Weights of a small mixture-of-experts language model, trained from scratch on English Wikipedia: 5967 steps.
Below are experts of layer 6 (counted from 0) of a mixture-of-experts language model. Rows are named router (the router's row for the expert), down (a neuron's output weights, with its number) and show model dimensions 0-127. Each number is 128 + 24 x the weight over its row's rms, rounded and kept within 0 to 255. Numbers have three digits each.
After each expert's rows: a language model's description of what the expert responds to. This comes from a sample of Wikipedia text that the model never trained on.

# expert 1
router:108095130146151130144131133105107156108149145138138091122110117129116148118128115154126076123103083084098143122148130160156101119144136151143144128153137130151127124111162144145114120093149095143087139142096139087147123103101118105160115192129152105143108113140150110057144092139169141185127122140139157118147144139157128107112097133109084086127107074113169120123083129110104128162140
down2:125079134088142132128126123126111099100166140099099126110107138129132074125103134094139144124120066117101079084096113130133097098122124104122095135165121117156128144167145087111086099139125153159139136149085125173172119132144096125113122118128076155167101095099136161091128127115132148127138107106176140155144127132149099139159146134145110098132109172142123148126145138120112156091124
down3:121090160172171126181105175115134143112124126130131146153145147125109100209146130124111160127127133121160163142106131125141133151132111097140108124121166077120129130108149131153147149138145179154149126129146145133162102137106090114129117134117085127101141156093123168131136131137104159079161168097156128150116131107129117086159152117110078126123135130122084156137166124159148140145155
down4:180128129091179153179122137155132158152156121141107101129103122138116104094126120124118133150086152122155107135161159161169127142112130084096132127138131130089101192145142132120135103136167141154135133131108087158141144124115137150133125173143114172172104082130149074121100137071126118124142109134121061120115117125146102121117127126134129109108119100138127135162095140114092103134131
down5:181094144140102157119112125129098161125122126120125108102169151093112116111099091109141123155128142115130164147148119112095121072143133122142099143128152145174125146111112138126137096158124047109110133122139093116141155110146089104116141096089122085113139142132138096121114126119117134102135104106084105112102149103100121110130125160115104120079136115182163115113073159135114133175140
down6:161131135101096115138118089135171137139140126120165100095107127110136131188140091134141102098120128086102138143145107133162109097123084153144170136141123123115095123134111104110156159139084152140153144104126120126102181154176130133112108123119138166101117151109148125115094113137152158141102093092118128112134102114120095139126161189145167082128140156104132118084136147145154151090151
down7:110153117092164136128133124145148130114118155141134111159124155110115143135134162116139123165164064122145139085108140076076134101126056109142134129107112125123139111145144125141108117136089161114133145160126075096125136122118137112168147170133128133137127112127096177092147155102134098140135085172160137158106100117114120136113092108108118096079144169141140135118079114145112116153136
down8:146154140115131139179152160139192135145083130111114154107157119138169153143124128101151121109115112138137132093122131128108136127105135122145109122135108130152150099163139109104164136141131125135084113183124133101148163116140184118104147126160116168155166160127128129153137158120170082162134115144103130153147121184150145120150134142081150173148135140135131130144131171156188097109126
First piece of a split verb or adjective after to, was or the, such as er(adicate), el(iminate), cl(arified), posi(tive).

# expert 20
router:079110090154138120176101123112170099104092164152134115106093142151131190094124124092134147151119093135131125131116141179127094121162147143145119123123159133142133137132152133126081143178128137151136119124067128141126133077099159090123108158125132096108098122099130137095108132133133154087124160122168156119144121135138144126108112169122099098107143125157160130101101175107126110130145
down2:135129124096133129119146122104116092093157143117119131124112127122151116087127163103084097091152114145142099128123149129130133135131114101095112091122124134135134127161127116174134104111120116142134128133070054140173124054133107159109112098159095162186094074153126110133155116138156139130148091108140134141182112147136087123120123119095156107131122155097113153111131141149112117107125
down3:100162140124190154161114147130176129120117129104086140100134099143119127144117152148166165137117095133127130137119134111141126128135117127154093152088108110085109119122146146121128135097147116124175097105149137140113140150079108117131094096165142153149157144089126129114110152145107170113173102140100133142103162092165140116164139116070077157156113131102105117169123086140132113110130
down4:112067148094152096168092129097120146145157130152125085133118129143129102120093115130136107163129187129131114175167147102123161140065167113114121142151127149109123128098127128152132109159139111129139120135103130107112164114098100122143106166098118202110120096162126086122106134101119163120161083125114098101126123137135104124106138140133114149135130113118096126142133163100132117146078
down5:177123120153117166113075158112091170140119089128158138128170146108122092096123113158111066122140108126144129164124135137088142102155113139111144157120089138148096143124138137144158101109104103113125151159083083102130086106134148097115158167145158105114154145087090101115143139113143149116113081115112111108131136121092139110146124138116130108101108106145139091115128168133104120164121
down6:106148148121082104159155095137169111134117108099159137079123148118143118157086123158122121114163149122094109114128122128150114089123099128174132144132112158138147138178147120153109153147126141155139110115115121108102153140112137120138128105100136112137125162149139174107085152136114158171099098106172145086118103115124097162118109163128136104112111139105127182123076128142150172114186
down7:142112154145098159140148077135093118122127133082131106150072121110097123117101185137114108136185103123099114134120123126113123155120097139085149151120104082078113098130071127130123099103128136157103151143130103142112148097085130117131184155127165125139146087117109139127103152135148113147125101127123108104152111152125139146129103133116112096089148132144140185132074150117104126138138
down8:132123104145141094129122127116122142124092122115127172149155121180183151171124142135117128106108103148108100106131132090093165159107130112100124157109096137116125099115170115115154170154113151142071145162128138167101183115148133116102165092118130107131178125147132131132134125133146085143145098097083121143121113202132140156136146122122111127156146114109117117156106135137130089121096
Final pieces of technical or foreign words just before punctuation, such as carcinogen-ic, Slavon-ic, system-atic, in taxonomy, chemistry and surnames.

# expert 17
router:122106135162120129146128126127136159115116106178072130175098125163107188125122147134134093170089138113120159108149145158108081089145123137130151147151146158155173081087149131125121148154155128126097143145136098129137095109106127099152096138129140124091109120075170113125105159133162128182180138127164120115137088121126137118114144133124120127134109112140130154094116160118114137149151
down2:092154128139108135113176109156118130130163106135102110122118162128151121122122133123140103128129108097145133108081136161143092152126103134131099109130133132150163126078127140168103127112141091164143158136120062170199120094132105173122128074117119127135115122115122144153134114103130123072139065074119119135140114115130112131134096088150126149141150138089132154153112122139148105088133
down3:137102170127161119150074144102127142088130144111134096087118104141104127114127100124128131157161109125097149136134126146154157141114138151173107145153120120128064111111071171145114134140116145119167148095090149112104150097136091092118105111150112152142121146121114165142094129127170191116162095107139110131156140121177154127132092115177115104102131119117133139120156120121095131105141
down4:153106146064173169149127132120138138156150111139149091127088103111153121111113127145121136153117128082168069167135120156150125122134207097126128124121125103106141111118134110125139116118133128158131147171104110141150157166101136122156138154128116151149144076135113087152135083089132152079144129138110112128154131141104106113104102134109165134136150109130117133121109166090104110122087
down5:162110123121095162101094112148135127127134140136124118110146128139156128116114072159150129163092097123174123140150133060073130109158111157085149118138128148176103132136143152121134107097163102095151105083075080128112138117147120114100186137125125111108156156114130112135111120127124178075114139099145137130133136088149124144152115131109116120102138135158128114150101131118137124177128
down6:130148111126126135111097133101188116129114125141153109128122120134151119189137099116091114106075152086133158123151103140093126098129087164146172142137152146139096091087089130113125164183059120132111134108118151156151146149152135149136150155095108146107128126126130121119125163112112120141101118124158136101122141108107087118130163151138120117141147106123167116135155151125140146062158
down7:108144138137169124151138114158131124134149160161117115128127138175140111098078158120177134103149087092131156097118116100125124122151132153120138147155112094158106106144134113150126151121092120098167102165134095074131106149146145110131120135148153139129116119123132162110101121106139130095074113124175130123151134151144164141102093177165061113095178125140142125105113109122144130110165
down8:164175154114151143138132128089123137126100139135124173122164140137160084119138140111141148136088111146114149111108132114098132141149095094140106115102134112119151135129185100109173138156131094107098157142107151116123192158126129140104128081131126123137168146115142115114115134130162126148148101108101087127124134175130146093169139120141112175127155087126109131056100110147148095143149
Opening capitals and syllables of personal and place names, often Japanese, Arabic or Nordic, such as Y-uk-ana, Sh-ir-ō, T-ak-ashi.

# expert 12
router:137143157155134126125117118120132172136124117128092094129124146149103156120132141115154110194096139130120148108138140158089136118125128168156146141128135117172112100085139135110127199117155115130090141123093083124158137148144112105140128156087171099073146071137124118083136112162081151143125185108136115092157135136123118116115099160132130100122125110158131138096148148118110146118113
down2:096094146099172129116140121104149113123141137124149136141100161123160115101112115101154104140134084150134110117161154078076138099141112133147134130164147123124128125121125121120108120119139052139117159164101131112153092101143094115113138149113122137177134142110095207088108133143141154121122109116128149135136136123121131119182072091173107132141117140136100141107122142130080138091140
down3:114102156131140143143067133113150116118140109078151134100120161167102159193113095132104114128152112128166132106091100119065106131126156088157132107111150130114121135079138141095105122103139104179139123136155142135132113110113128101167120165146086122153179120111124149124125124101138160120134114152144143135124149119154171147118103084120113156125142131111127166158142077129161125132138
down4:158121145113146133145111147107110120088145118141157121144122121111143133108156141152147161133137172104116110137093127120132133142117153118102108113181155121122094137140103139154137103182152112118109153093125101128133182151120148112120172128130145160110152083100105142134101111115113169095116115148081086133111141107158097094099113194111132159184140143126125145124093166074115128103108
down5:152085130114096165058128135157103139151123115163149132109158137135112066131080155131122088146178122111179139143133155141091149114125141094105102142131122140121134130138132115149146078149101115106143119124114133132103109127133135142119152125113098054103134115084121095107134121070123139147152078096115157139103136098151133145130128140112121108130069122134146127133098123129128118164118
down6:154143116138092117108178116147128158135128117128164099091105125136111135166128124126103138096094159113080094085117127095168122106129103149141130118138113158121184104121113107111093181108095098116101109142122125137122137104147144134170118108078133141119105159147116099138118111179141127143108137071083135117153131122138104164119122134107143066101117135129114155080096131137100121101134
down7:127136119115112135155135157179097135133118144112119123122136133143106104128125125175112102111117096101125128139124090128119124119106104089102147144171063122146121135157126101155153141130089082137121096127094058107159118099118160117107174132110173146111089099149128147125079130114128086176130107131111123157112149131117152092085096128135101093104114112102136128112085102148111136114156
down8:146158141115124113160121137127124142124096140120143125109148141146152142128152136125126115090119084122142088141138123090171145161127111137150127071119072149180125149147148093095153121136102152156079159140132114141110155105112142110133115115184085127167166143105125153121125138060151108134172130087123125089130107183123139152132167112106148108135157162113126127107120137146115114161155
Given names and the final pieces of personal names, such as John, William, Se-an, Kev-in, Pfeif-fer, often in cast lists or sports tables.

# expert 11
router:128141147132127103151104098118145134128144166142082127158094129173159121138150111133108105134131128076112116112155156126148106097099163127148116163141149140119145101110183138067126115153112107128104143161064097140145119092163134123147163128120104130110140125110158111107086127122100190133126139159153133100146129166086135139140132172164106116091103109141135125118158137131102164160131
down2:109112125135145143163157151086108134124124194085131128178114152105153106133106140138135169090116123144114144118117163127142113132112139071113153113115181146152135136110117082128157119087102105174171126122068092150145127102140104153136170154135081090154138109122116148130123161115109128132138088132150128129141132146173138147171134132105139130103099147087129125126124140159134149111106
down3:141077142126095105145073178113119131141125121092111100109118124163155142138093158147130136107125162106157142157108110151099113159112107103148159110097103131119132145127147148148124097127123100157156187144130127118132128117099053138105151143093108132126124130105146105140094122108121158136169140147148145095121145143166164137103122122122078140155100121115093167112131066116121146099125
down4:151104155100142127192114128151135192122134116158142091114121138122160079120089126104141122167125146108146102168107134140166123117115152099115129144144131096139091089092128145171100121179132132132152173128126111131147178161136140139107120139101119165165151108118118122130128117139172124119166162144110108143139153123118084124124114131159099131131087089148118081154106167120129104133133
down5:156138148140154150082101130101124119131155131126145122082178129125151149122088105143121138152146081154129130133122103083072135139124166156117123130128140156132129091122116136180165082111101099110149147099116116115139151094132133124135130074153112118112124138105140112162092141120107131110108115063119132113151143129113117116092175150112182146110132145093106166124079114106139135167119
down6:180092119151092126154097100120155134109145102100142124093114122154112120161120111151092118103144137169119106140129142158135152092119073118119159129137091138117103103112095171130148156136104130164113116099148137148135199147126093113114150128120115166101089123134128139113129132140148131101108086116125160131127103088144112128127088138141152091133169117125141159110095119128162170086172
down7:144115139120171161151123093131100111107117159156122087173100154145121133115110124126132098142160084112154113148140138104080117111133105112112126148126100101155165092153142132156105129135113138134153127127107096105111125114125167113145201118119136126155125088089118101078094129146140127127093129128202124147141132148145164113139114127123102105079119103128119133123083148126139128148192
down8:150132144122150144135109159118103140129124126126147123097163132130120135153086159124149117139092159158159078137128134175125150125122078162151117118123126136126093144108147128110138163082099143140119140146121127160116151133153104089119143112165134096135159107130135084111110141086157126119151108098144075149137109169169179148167120123094200125130118108105117121128105102167154133174134
Blank spaces and short values before a pipe in wikitables, like empty election result cells, also League, Party, District in names.

# expert 18
router:111094159166176080111125112098136143106164156141106100147122140108157125103079097143144143137148102158093116118120145132109096137152112153123130146159129156141129147115137123147096143140142100155116123157108109096112098119129122113145091177076155125108105116150139131121154138145162116146141115086199129108154099164150137109132092118120080127128139129111137127119069129093114170128165
down2:109142126100102135121164121097123156119179121111104118136169125133142146146124104096134127120115122143126125135102144158081082142134104119102112132147120138119130127116118139139136110138137114180135170146085083151161071103118153144158149105118091153176123094110133156111106101139147122097126097085164104120182109134119117162163139077092132112169106180102125145123110108164146144135120
down3:117144182148120094121094179095138145113108153108149136132146113167119079164111155124125160141136134094132157144121124111146143165099111087175121149149137114133146140140137120108102116137153122152155171160135154121129135122087055117121094115124093136130170113108161131141127108150095136101177142092098162109151142116156137136135119135114065142120143147123136134147164083127107121100127
down4:142129155129207143182127128098141144145144136144108147114119121147134132123117129107150129141122147117116099148129100128128094140127154140093121163135119131110107150105115155141120085120126154168138140126102118089129168109083142174144119178138127167145104099117112115111094126092113131114160112128101049118084126148131116108072121174132165151133142122160128112130103152098111100103091
down5:125067145135091160099095182096111173126118105129138122115140172083165149125136097156158100133150099116144142144126127117098141103132130147132104125143129155182118159145132133156133111090109116107137125138119093095098135126139097111129160126106145096116114120128156097112114122114131144068132125124117083091155173096102127121097121125102107132086091137152141151138102134159090110173116
down6:125103131141114110129114115137166116102120152134187130112118151146140104173107094105122094098140151089074130145154119140117161085135081139123157132167087138117111102117125149131123153165073116143119121127121142119109161113148144133124131112082125180106131160131129126086120135153140163128110126150144134093137134137107091132107135178094135123148117095090122158113106184116167149091164
down7:127170123153096151153170109166081125129117176156121132167113144120108121113153152126134121109140111107141167141080140120091137112115100111140099133152116139155107117158142122138127119112108120138121094124126091130161133109100170108128150140107127153154121090131101133104116158113133062118165104152111149132114141147149189127104076163137114119107099141103119169144086146123101070151138
down8:132133127150114110152155116139171161160074109113121146121128107142151169126127183110132159106051080114157099103099137122107121146113104124141118125095120142139140108121148139102152136135114150118093155134119176128105190112154118113138135085157105139160164125110134143159152134121155096152162107126125122127140119174144164159145103152114139160114136098147097144132107127171173146133131
Middle stem pieces of longer words before endings like -ing or -ed, as in part-n-ership, hund-red-s, can-did-ates, Massach-us-etts.